Below are experts of layer 9 (counted from 0) of a mixture-of-experts language model. Rows are named router (the router's row for the expert), up (a neuron's input weights, with its number), down (a neuron's output weights, with its number) and show model dimensions 160-319. Each number is 128 + 24 x the weight over its row's rms, rounded and kept within 0 to 255. Numbers have three digits each.
Before each expert's rows: a language model's description of what the expert responds to; "comes before" lists some tokens at least twice as common just after its tokens as in all text. This comes from a sample of Wikipedia text that the model never trained on. Tokens count by the router's weight.

# expert 22
It responds to: Word and cell endings
comes before: " |", "|", ")", " (", ";", " The"
router:092113092160129134128126142146152131124132144129170153120183132099110147147090116106119113104106188145119097120164100155154133111112167124154142133107119167141141035169114086129159195153117132109133140173168095091127153141114100134128103084080124153125104109131130126162124137142105127165157102141106133120143120127130142136119140135132099129103106133120097133140103161116119096109108092178163121130080105129141122122133127088116168149125133129162162093061119129126166108157151166
up0:137094113150168112122104122160121153118194126146135098106105089109090143142155154110175108103128150124130134159123155135125157104158054127127114121134114149138112092153135088080128117150107154063133148096089125140152178140126166112142069113176129131092102160119132162146123119111144130121111156119150112114158115114124189150097133115167124171101116141099115129179130115135151072137144158118098097152132133129118149114143150164070146107108130115129162095144107106144144096163121107
down0:188131103124137155160108135118167124136157118147127121212114101108089084151128121122116100116180156151107143119088098131123161127151116133104135132105148107122150095147078129154094153086145116148087086141125132163139162153078136182135130137112150150106104131135130135116095109105110149139153154162131124128146149130131118110117106083106129160171130126113168105124107130101162103077127143100131122140121121149099109108122115121157158144131107131111130142127110138120144111155099114
up1:122135109176119105068101113127154137113149152126140126064158171146140131131144153103149126094168117092157092112119158119133173122085087117117122134183107107122135127146111102116163119118116142102154139122122152137133129139136149111121113156159129157102097098175130143130113138114080075093150122098126095132155126152160157150126129111140127166116106175188133145156176096140153088148168135157133156149092142127112155110101141112120124114144160113151141102182116127092127105129109101
down1:131126115113115131139095154113142161186127122105102138126130138126122112124127116130138109146165112107128131120155109143161115135115093092134102098134178089154151117120116166151102152092092109138132103135073161133133150148158134151135117135131160074113073150095125121085123116098105140139102138131144141120147132135117100118168102124151124149145129112111144064131088141111106134144140164102150122124069141127105114107190141150156100136060130154128140112142160129141122129103091110
up2:134155114129125140122101146133127124173116156138137127154138105148064079161201129130151163114105126118132150076087091127067117165171113128118108153128129104148129161160093135140144128093135092119120105101108133118085088098161145122124127139157153121119113104081093149109125131131164133130117156145093123123123141168123127128176130130131148135168133121172117142123130122147137118151096173123110172120127128130148104156082110154094135080124140135126124137126105105119121157088074147
down2:116143125141136171113129165135093116109121142167114066117111114133100149109149109112162185182152164159140132152125117139135127149127154087101120132097128139110127136152163117143139140134122095089134124117151149170146140143052135120110100125125118119131139115115127169128150086167136195149132120157085143142091141138152122132077115108116149108146135138126117160168111109160124089142120177095111104136123126138117172084118138129130148119115125143105171115109107116115107127114097106
up3:142122138138122142134114117120102141121156149107124146138124110121122120164194116129142110110129164094157120159109112098115130144170135129052133098131125138113135127158135122111141138097091143097160131118135086113181163147120175131159170139120155127151168116115133122155082156130135138135096163086120155079157169139132164155090143156136140111134146155108126086117125134100187093080158119132058131131134179121107135140096138132120116124106126134097099112132103086157132116123137074
down3:136110136088133129143075145115116113151155115137128137138137101144093037119124110122125104175152155089129109103107155128091159171143121125128159131111072135136125128135126104137133159149149154142130095099135068178134119082125095146107110147109132125162145111109116113137098145163112095123131161126152153131112095153158135139134134152128104173168134108126157112139092109111151112088101151112114125147106119108116111122155138130174131123111125151092159129144138127113146144142102118

# expert 31
It responds to: Infobox and table headers
comes before: " |", ":", "==", "°", " by", " =="
router:061117106111131145143160168147110100134096151077126099115132085140126106138101148140109098159120133152097136142096100125113137123094116102092156110116116123115095117104120103168157145099138109094164113147154126136128115082101111129133090151100116165130156168168130083131114151138112140114126108113150114127121116117138088167135091149140063143119104153131105116125129141148113125108129113115108111081132095104099143116157127125151151147097162101125172159089123139112127143108123111
up0:111106148161101124109104148134128095125126103158127143090145103107113108158108140092188121143128152075120132108117133137143166107118128161119121143148118121125130119130146134107159105109139115094149086141172132096130132145152152151117151118122150197122134125162081114137137143101125070138118101113107143123141115117171115149139116122145139101151123106143140121127112122153160161094102072121112112107107088148109119193133135088135140142169115129181111142139121118181133102112111142
down0:117126154105162101122177130134136174100155133137106145118135109172090157115115111100146106124135132132101153106132103122108116123195148122094107086100109117107139116106148134102124109117157126132097161136123131094122100131127076174132076174173109147119141136104155139114100110066143143130142108144098166126158148138113121120136146149157108143110123142149083123110146173132148170139125157147146109139127132129130091087085133134162162127099128121114136115135092071134130153080144152
up1:088160145144128107134084120090160116094101146114115145068104159111095149095152133109114098085125153098112128124147122102128140128132130164108127140169127132109127125123161161159116133176109135093100137112138161088105140138121111170145153142131136111139117147125135176118143126155128104170099120138119145109154107091135157160158122105164129142097097091197152101112138133160120149115088115137137069106117147120109126103150103130148128166162122119113105073127125163112142107160146140
down1:122171144102143156131131156124168139166137131128124126126111123119120120100095095166100114108122135146135139154115158164149127152137135072151135139127166181110145187106127123133126149160103083124112156156084126142109117140128125102147110099143129105135135158092154084116141152146115133095131108173111134135135167143105108068136179135156091084142133126135094150111118136133103110123151122115111119153154135116134157106145129110140138127109168111091110062108121143097129116133137157
up2:150117118139104109077128114123157112147142104151116128125116115127105101158127179139113092153145125114120119114114165117118110118111090184088109140102131178137106116122102158105164130109122081107131155113087159112121133113125145137114133076123115103111130137147121113100123127089123165149127156107106099100151093163125160098152130130134108143124146183112142173147127173072144115083128138181141158147137127137103123147098162123160141125143133138165073169115140170131169096099105152
down2:089147117145111129100116132132143157128121108118140129159103099141126170129164156147115151118198100149099142085160155135107105060152127135116131119154078084094165113141115113156107131135142091123173146117124122185126131117130139134130143132110088066155123107110109138176158129108140113142095104177126114107117143092106158144154141114115111137158094111118142117127188085112111116112115151116129087118129137106150116149095136150130101119121121146143121140115081097178147126118079133
up3:159129103133130108139107083119162104139136100115164172147114145117111152149132122159144140158157136083140109144110139137129080101115138099136170144108141148142097121142118122119130114132176152095134123112137117117173127126137111137096154090168127158118121094131092099132157119092167142120120071054109154114144086147123115154140116122133124181149099150078089139149108138074166125065134135153155166128158106156137163152107120121111135133135112120141150139115113120168130096108108154
down3:124152102108126106152121150135115124191150091137176142124138156116099165112114112118107101137107122127108104124118127128117134160144141151111139099100115136108124134159085150100137115131105111130077134105142180137141146146097174075160092149122090139126104175088155130123172167145103136145161134128107113179141131166138158122137125148127116138176129129149159132114105137126097148158110078164161104182139117163146145138121152155113111170120144125109147128105117142141145138146121120

# expert 20
It responds to: Infobox date punctuation
comes before: "\n", "1", " The", ")", "–", " In"
router:109136186148119115125087169131151138068125113092125135129143169150108134101144089131102134121107094132161119149129134147081148143153122156094099140137129123141151120163134153179140131115136113114165169117130124122125107133179143094147143093129137164129117120090099143095144115130161134151121126128158185135110150098101113139114165164091131171107100169131121090118113143121161124082133123118148126151134127108183082133129123070114112167142160073109107139113128131121125150118098123
up0:137136145113147118088098118112148118141154165126134126092112086103125158098101149115125096144141129144127161113139123111102122128104116116124153152164142143109149087123167107138159089157098121153122103138143133162088214165111152097122178133176118121138123137152138133135137179118112129106101146164153147088126126131101134145143123141105144126121096129097138115154125089133135147106099146152118104117097123146113141110142170125137095092165050110129101138121109152090122097167152120
down0:153107094147128123156085122142131133074155107164158138151132139125112118122092126154150117103158093110153109088113164114134174141138199150130130132166087174151098101149094141163138120116116133126135151126112085114149104122109171123087090170181157130111116100130078132131138108135121136105139136127079142103144146082138134141157107127138149127119108115120139164080135115088162110146122089107129136184129128087128141136148132108136178120167097127129160116134126150127154121129133094
up1:085124143161099128108121137087125125098094103170125164096112139111107136143107145100142138119131145128096130155140140131110121134156125138078117127144088142067106133147103123128148116184159144151114116123125139111088144146127143160115170125137137149094125138139133140184139149131146147112102084129120086143123161127124089167131109153181132179129094118116138164128170119088091117103113139141153117108111115111114052140101153150173143124100124131121141157144161154114138103117116123
down1:115125101071150108157146100121102152120111127127116132132175115155147133172145129181109099136089104149107097171126155123180144117090117094168121141123151146111089112152117143144125133118125151147125091096152148107145174104141132144143146134127123134133132132067081106147191149148106138114119174132136112136161137151168149140126121086103077102148181140093098106116150090090109127130111137146129173116131130134162147143136111130120123075151134149169165133143124095120098178094112136
up2:145118130144091104117111138144118097111139141086133162122089142117117101118097133147145137127124164145159200125102161137100146114145103123121134168121158127109127167120193160141110128115134163109157086147121141122128113114115105161153118121174082118131175126141130091111088104087137129151120131097113121116116116123154123152114176154110114125092136139122109141184141127112128148127141158102148123122137157142132075126138156104150174133156137131132140168174133142151120125146093149
down2:130129137146098102159087132152136121098124094124100125122157109119092099135132154084149133107084165142088119138144114118136161113128176061180117085119169119109159155101130116111154087165128149139118126140115119124153123147122121132138098139110148161108133131138099111077099151163127121162130133119122142125140119103115106147094167175116111118105121123145128155122100163109078162151098093117140134115156125130103114138125103096149160143121171092097143112126179121125114122116160137
up3:139157124108125109120121117137123104131159157105117123109126092136144117149142105145149126146100107117134130135119094141114101139164132169148126133120097110134144162132169097151106135127157144083108143127129141122168123080105098096116158127112077194109156120126183124163124120101172106113137122087169181105187134160140149148160105119127138169145124117112142105138103139104159145103133142119133124143129110134140147119073137138169158111088132120126147136175107172112124147122084098
down3:166095131147104137106146101124143086136160115106129116141152124120124126145109115107115172113148136125118112116145137092125099133145078149134161160114108146140146150150156121138139148112131159133154083140096118152113139155122145134124124147115125133117081122135151108098155142153121144109120123140111141154141107150123114097149135104145145081108106088139101123122178092139130147133149121133105124111115122154087149107145103115122143113100155104132126126147133167093150164161191118

# expert 8
It responds to: Sports stats and rankings
comes before: " ", " |", "0", ":", "S", "C"
router:137132144133140112135149153115098100112119139121154189103140106143147097132081137118104141167127112127123094107077105129107156149086120129142103115129137110171129124188140195088121143133130123123113136117079137119128130139144162085152100127123159092128133124116081132128114109104132133088130095154116148126113131160116124130154105106101116120128209127125095160119105127144112110124104129175129128094173108127162120177101137110106164129119116131122083126106122148115136125093112126
up2:134101124120131144154101173092122122106099095165161113115097098112116150148145129160165083106132164101113079151124098145115094130136134161156130160143112141101090145147120116146125118101133126141114126159122151131088121173082116156135134159163138156109091160109160114158154134136092174126137134154106131113138100151132138138125111123092092148148127145090126055137126129130070097116093136104135081142127120139143082132144185122110133123121146107107171158115136131159107121116128108
down2:130159102123156123106134092172154143099135141112123122125150145116103176108126135173115140155114124093132137122088156144140137130110109105090132120153123118125127119117160141147089132130106126145111130133167102101145134104118159129145119153151170151115112120079101054137164128111096133176163130112133104131149131097099134141128121152148127101163157138106119127092105110135142125194111141107126176105163092159098101200075145091132138120105115126117167116137149092124129160147113124
up3:143099183134139072121148131083101114093144136093114146093118151145121120113106138121133138088121163111148123166117101133082127121117109131106103151121153147159115124117110080121108100124151134150186178160122115094152130132114151115143166145107153123071113089180153159156131138121163125138146147076130111123166116146128151147127117099140136184116129153158127148131125093091095112128127135104114118103109151101151117119114132120123096112128129126121135151115153096111116094155126121
down3:107137117134115126139138128111152143116125106165145109089146094098124136116100135116105143138088114107079159190144127145140140097148161124144123128167116128094126121140116124100167100090138117132153117153160150134089145146133126156122128175087126128145115139099124112069103126087151102134164128131133171117116167123176120114141119129149095112105068135128112125110155170134163114133128123106109147118144135146104158151107119130149099111189161110107164070138120128175108142087159124
up4:125142130152133090134100093137136154118167159176131112109104091103131111089124117148122121150132133088129108137134122138129170093139129152131122127163115142087037070126104108124170112103092151116107087123133149116130152123111145147156125135137123159120145139112118109119157096152174158110127109112108092154159115107129111108109127122153146180124111161106119132108171120157150112072105123156145176132154139109124151114150143124094072131125117143124098157122104150160153149113152084
down4:152109140114153128141133127115107160120099115128128165139169128147153145156110097143135159086135122110166161123135156116124114123143121089117122143104117081113108111121151138172139137121150118124128128118155103148115139083137123119112132129101111110126095132188130145134132104132126119152129133126100096158107146160130144165089142131115124113124139157107140134153134121094101114155129126163152142119069091124078132110103163117123118168114108140113116138154125049134160157138156104
up5:104100099107147202094151107139185086121135105139084128158116131104107123156103172120164180129151150120121155111167113108145120150126143149125156115108134124112145138168123104195139100187101132104142161121123136126079136101122081154105136150120084187122130160147166143164105162113116156116141114110113165132150107134106098127096096122114155145159113114129126113156090132133089173124115145120154126134111114168103120122130149110149080105130102133110122156120093130146099091125139138
down5:104150168158125105134158100118131133146111181137112145126111178112155152099140114128070108120183099099142066132177170192128106145153140114107102112120118081093138138133129179141104135100113126138131124136095132154144150142143113127183130140104126131116096118136130165134149125140176132119113101151161115135115093106109154120109111115115087114099128154141150148113121098104140176116158091162103127105185126122183109147114158185127169069127108104138145114111153140106113127139113105

# expert 3
It responds to: Spaces, dashes, auxiliaries
comes before: "1", "-", "2", " been", " not", " used"
router:119090118116149102177154111177158129155100156119114134181147087120107098106169157136144080121155085107127085075100137116105150141129102107194128119158122163144147123090107178104117162105176081142121124175164131159136123185169137112185113157134153092137163097167132205109129078129128101137121178130113129145112120125085145114127110106099141140137112112164091105161115115099176138098122161086155128140130150092134125144141124150126110114116097115160100113133132117133115145097122141
up2:133090117102115151149118074118089140166126141149145132153114136142116130101109211152146115124117126095080163127190155157124158110097133154158099128129118159133127144125127147139156122099159113131103083061112129094106118082169118155146139128156102082118151158127120151159180150118091128054097148063176113185163139104165093118131129122143167117166095175141164169149144116113142081053115146134117150108150099131143173112138128144155096120072155108113119126110144142083131144094145120
down2:109119120151154121148114099155132110120132085124115070131150116068111126146152146081118158128125176126119136106121073158154078103122146130108114128144135139124126153127130131148118149159157135159091131154102126115128095125137135170135089119155161129104094145086141099141161118136134120139142111161144133129111120093134146134154133133141144132165131143133093096146133161140152135107128059065112142113142154163134139128139159105149149135094110126124128113117104145133122148112154093
up3:143163139113139090136139108117142126098151164130152150121122110171126143142090102122102156117084158057140121148084127107132117112159131096166123153159118127123144101161170129124137116116152129136116126152147117092107141190091128138162109121133114130081120145108128151156116157093136153138131119120113158085149149140153138159108142135119118053106149148128107109096172148141111091141148087132153110126097161193101149112130111128156084147124115110123136076135099120099112088128139148
down3:148137157126111147100133101176164105137136097185169104160125135085068148119129070117073130107124178128091128094125124119111138112103150109154165098131117124125114131156099139131147135201111103133126168134083115184113142140149134137122199157154108139173150154114072108127132100107160148103134125139114125124157086143107141142108142118136112134142074160158122119141152112134152141098109119120115137177129115150128109143126159120134062126124097163107104181109143129174142126125145149
up4:140171057156179154132123165133166100139141148135118166146111090152134146148133097150108121132135106127164140106113143115129123136099157085140123183137193137128125121124090140125140100095128174112152116151114102150134130146147120141173163160152118138112142141111128084179126133141127141159137124145115115108134120140145132127143177099110178139137137115098126133124151154118120072114150109140105150122107126178128137079094128147080124129105100178061134150089123161096084151086152094
down4:087117118138138065120150140121116160135099120123109135117181185143152138178128115121122116121120092121104084148161121118153129126091152140140129118105093127134091112119091128145127158107108158097147121112079092117116122126155157120111164129152134104108165117139160109139122169098102137141117158122148123158130113098116128142110142082099141153167109119147108112136176146080100143184157178144115125115167127123104107194112174158124136140138146123147105122118095121138111110151077146
up5:110143090172133150142115158106123104146118150128135133136129109098124173137141080142109133112179125118097172131121133117141171105163114107126108151162152127147116108179116140096165113163146126148111114080130119129103122117154113127139128088117076120098158173127123112159173141141139097128140113112150093096146159080176127164155138099104151144110153126116118138143134127132135131081157096121133114136119155133162113123123101158104108132082157134091126146126130082170130121117140102
down5:148109108143134108134101124135136094162132153160128118124201128181124112128154140168141128151125160094123095161134126090148125123162142149154151106097106131122173129117094093107133122147078145096108098160105104123121103114182150151115121157084148118104088146131138115133116148163106123167085118176099138124158066145147140124078128117123130115140155131147127140127128130110119100156136135151112153147187106164118135110171141130151110144141113147131140144162103089150134122116138140

# expert 15
It responds to: Initials and year digits
comes before: ".", "0", ")", "ed", "in", "N"
router:148143134113118145086129133136162116132118131098108116147150080067139151107109119124126183128091148157147158136130118128110085133139086154128121118130147112113152147161135118136121153139156121124123128130184172117160073105096143126120122173139133148157147143126128117113122078109100139114112147106114141128103138156130136172121086127155122131136110121124128152104124121126128094140167168138132155109128085103144130116129162131093124109153155133093109168125156111116104147131106186
up0:101082139144120117120126157133116109165136093110145144095166141145112112141127132140133126107162125093097069116134093138122106116081120147108115098152167147082129113098138136096115079107151134121159127112131132152120147118137127118135191170143135111080129129134113113135141149137146113139137116141158102125152125138122128107128107145107118158148116130131133100148117136100100162142139104134107082158119131104090051132142098157141129107148178110133191117137073122140135147138142107
down0:075130122124125129111136102147144161146126157095117145122152126153127134151111128147130119082119135123122104113094163090134156097109125121142156182143121187111137124120135168139145114135165133130153096118124127117103122148152118116157080140113081085127168130132104130118103163156145147149146118120110098120112128121109155101117148115120155157115147118139113174183139141162161135110101102148094126133158100111152165163085111150108135088125143103114148135114140161119160152126144129
up1:113094098111145100105098152135131121145177146147135123110120116102133148149123133133133128114097115121152117124129108142141192133139101142118089127157130128173080095125150150091140118186147164114146125100153142081110152113133152126158173114165132126135176094125122173157094164114125111128106145094095124152112119136148142101097162129167122186125111109071131132152118114130114125130121134139110108099079130125140147154132126140117090110126113139128108121135154142125111149143107117
down1:158111109128110110141142122102167127109113105145104107136134120135159119141120118137085158119113169111114114115119128135145105126160133077105142105154159192109115123123175126183113110094138119115120072140109122119140136153128138130157101126151132164140159141121120174116131150121083106141129178074131108126140134129112122117164161150137114115065129165142105153141119150140112145093139101091109196122147116129116160143061143131144157169133114124135127096095168116109106108125118077
up2:114120117140120078120084139191132140128143144138156115136116125108132091107151137147091087178121159115141124118118156163143142070136174109128110134121127138140176120134109148109119109113131145108106097145120116133154127127128112091102096140153130149096144127112099127141137151166142154113127113081116134150196079118148131093143159127124108128133139133115066086135086136160168089094128102104111150142090106110115139114137182109111108138128157156089143150097084109141146127124130163
down2:132149150123107116133105143075135146121110164143118112144149150137157143109170121144148133099091126151125120134120137116097156177097108138109114198131138124130114154104154098148126110071165106150201150118126129103148112114121118132119102139110110132158140145156160147133103144162132115080097125156070134131136136167130144120108108174095109099140089100117100060090099177117123126135120139126149117154110119133125123140131133107108129108153122098109119137122134110143087092143134157
up3:102119092157102154096165169135103146120182154108137115116135155137124106141112169134139132107183109141109154134094125144134117138133158146130123120139100163152144086120157066179103123145094128114121134133116124134130201084138134145100147121115100101075114133155124098194122141128166117138164103140110119126173133111125128104064130131117121163127167132111149133150134101066157125138099124152096083108113123110101113130098129128112133104146102158133170119142103123164168103124150129
down3:125101095146126158154094129103143192114118132152098149122115169154124057159158133121118111121151136086125125131113137119122167147099167124119127149108116119126121125150100129131151161149183086152108084159127087144114156130109154145112106123096118134100120150109166166124094142093175101176100114138141152095134127070135126089120138108131104116112131142142136145124158146089131142136112129121148112121158187134104135105109099122167119136124078131099169154109094133132146135137088129

# expert 10
It responds to: Function words, clause links
comes before: "\n", " the", "|", " a", " be", " was"
router:105160112140152076164089119116156123086117103164133136132134125136136121113124143154118133102089133147110114099118122109132145079135136137126099116118103158103093114141114118115129127116151127147143173133119120088121173101151164109141115106168122142101138118105111150157131182102110106137114105132075187123150112065100132129116108150121141121069087112116159103143101142147099180103160107042107135162167142145108118167137144140145092114141107165107124124118122171141182093111106098
up0:131164107107093163137108134095114132115091220118120128127121102195105095105160126147135133165160137124147118144116141132164114133119151147105114110129121101110128087157122075126130102125138115119155115165163148143130125098101117122128124106119099159123121070156135154120132115149171097129127091150081117115113110138137114131132147158124135087132146108099120115092117124103144128126121157120121170149124139170117138109134123140136108153107121122158129180112145171161101118133141155
down0:153086108120148105129093160141183132138097066145133145092175152097143110113121157153099127121140071136126144104103147146091161135113118104116156126128135168124105170149123138181131154095146121141133118149110092145092138122132097091113120124125104118143131127101146110130142112122127120145134126136111129122121095127126164128173128122145132157152145127117159137166133124098153158120135148094164172187120114135140134130110134123136125128110095091096115096152139107121132139131135098
up1:121124119124159151118143117140116125117132110138107141096103155184126119109122097126164138094098084124155138128087100138156125100158099139089102096128110152114107129152124144126162156123113137092123147111166157103060122161127141132153168111123129088117163102085124153133088116103115112113115123142112130100115152157129137102150124125174140130157097125110147110111149162121154113144116132131089132099102149135116140156089164148158105137150140144137135126081128120150093135164135128
down1:129159132153111089142155126089152165118124154161164093137117190130136114098112092124129107089140096145126130120166121135128129148127148093160110149126145128140174085115165125110150097137172083144145125167136120123110108132096111089135129174109133127112098127171123102096133123124126165112124121137179132144140169129113104142129130156121155135145107135109154146113106136127140150112137160094109141106119093115177105141104122146133127111111092138105073138124171116109091124147106072
up2:140136074158084093127131144131090125104151153119120113140131116111110137141168145152151142135086072109105180119149142122112139110132129118125089118138143110127092123157124136175134156148102119120105107121134119138137088091061088152151153142146096108153089120141118100138137112120131066130098098109127140156145160105145172104074118123135144103126097155076101119131145127100101109085120147132135133087094151166154125144116085105168142148121132169124166104151137127114157104095145160
down2:132116106170122116166137045126117145101138141142106086135144144173119114124098132103117120101128198087121115132100132113133110135106157141135139146148159082157150095118085110108129131116157131120107109138130145164126121154131178147096113166107170087157121130079129143131147104121119121154115145098162139137187129121121134110129145153152094145079123115138121096118172102119133092125132119113131100141096151098142111141103114125146173139124110129145083102163104124145152104132133142
up3:114091084145124109138148134165131118125139125125130163188131109102109111131104109075114129146119122106092124129103133133131131124129159140127143061090151124124114144108093152140111123163071141108132112150096133144121085136122118155141145108145140146120143115091143144111143086132127129160132134102163170133149116140162089159174139159097122130102101133127136141093079120091160127114086129168114152113142172151158131115112088083144129178116147138108159178112132108125103118079170106
down3:070158161106145120106138092176138161161101135178153094104110136113113133108067098130111120113146086142127173102111131170149099116135135082134145111150081116109145102114116110147145164114146142113114139109157174094132143132086130090136143123107119115139153164102164116107104085107098128123110121157105096113133153113092118116112132141145113142189113103102124128161128122125077162127144144122135101116106128128133149160153150160149134149098059171121145133157156140174128165111128120

# expert 21
It responds to: Biography career verbs
comes before: "1", "9", " the", " a", "8", " an"
router:125105172110148167132158100105119146098151127197127130132101163104128148130110164142155194077107101129099095128138103088150155141100114157130142165121115121098129140097100151118121141136101125144155135110146126134138173173118122120139137201125130160127133108153185179155158131134106171118127136143138122141102104095102169118132136138131086158168099092175130101091125148179091109167107151154151110161140105110089138151139131113146073153145138098081086119103084116141148103107174116
up0:143123143087114149114143143108147142148128123149147144177126147151086091144129137143141107163126123138118112144135136174110101127129122127104122095107128127116152124159158108171158125122106131095193142103125125112143109081139078111147135121150111142106156119087102103141165127176140108104115116123117149091084169130105086152177117088117164129146116146159093145138157130090124184124141182157097153139137061155123123159109145102085167131114102125139108138137161112110131130111110121
down0:131086152116126098141162130099077090100097154128089095173089110128133148124129128155117117131123132128151093126089111120161119149162142122061160137101176125186113162146142075131162160146160134142130137140129110094142116121120155109177117116131135143144175132142123070167130102134161155135155133088110114132119156128105091069105156181108104143135118162086132112122160138142113135130133153109160121140136142094101124129114144107109109156101117127105130119114119109118117144117104139
up1:130099131116100142141130157116131116162109131111134158140137103146090117098100153106111111111069117139148123109107126131201137115122102110144100137126117133114155124175107169147146125144144101134140099144155155120115117111126139117183166164140143172138103144115135149107168144115136114157111193126114158125132111121133117143125105140133124101128109106128118117114113186134156133134160173114096162136090131128172149132145183126135133137118131138087137107144108125152142079094121161
down1:162107122154112106136124128129126131142107165143115140113124137108111106152128168117111118092137134214155145113124129110129114139159164101110151069175148113172126105123130146104080141182138131119111109124142167078073132145145163106117149119160160148087143134099106118156098124109153102170127181121159110130160103142097136116123113120130156138147162170151147124084142153120147127139123147081142117097165113115151091092152163159115147098121143116115114145099192113139119134121138108
up2:158144103128118109073138095097129110075151141139124140135123149127127139107112126122169124128121114091112103087126137147116112096125158148102129172142143098129131149115169156131105148134115156115128152196152172139154139118138138141143132134138099152120128123140154104100112112091127124089136148125110147150112120166145153135144119156132113128117130139103192096120158141093124104113151180157131112117100127156196154087069111114108105119114096127122147136124139150115072170108141134
down2:107124129175085137094135146161081126142126177139132104108122134136090074125156111156115130106121157123116162106134116170110096128110144107108123111111187115140161136116165106102100102109084128137101108094125119139120124153101172134128155147116141113173142182151125143131139158145113119137135179161171149085166158096125105108121103146151045138164111087121130189142103133151155109141141127122127100135110112123133104135117128143153166144144114111148070128096172147145149148139176116
up3:117164099127123117048130126122131088095124147149178139107131136105098161115160155105130136138104146137126108103123143122025138127086173138082121137137145144110117118116141156145131129077139120139102117093108110127169122141155156154142137107143134171148111173096121114138134132084132095137126093109105115123132140153158119111131102127178129138091109130134141123101171147104118113056144091121114137110132124158137118159098080109166105123120130106108089112129136127104160139113159153
down3:094164099138106097173098130141126112123099173117151114130148138107208152162152075127160151145147135085117115125158160131102147151105091097098109117131123149148095168153135116135134121147143138133119117162154128166104093130116121125087137126094126087141122122112118184128115139130090096090099164119123141136185139123133139143114151124142145141178139116118088187143093106109186143118135124094143124121122086145112124141122129117160156089124107126138183128104142111110133133131127136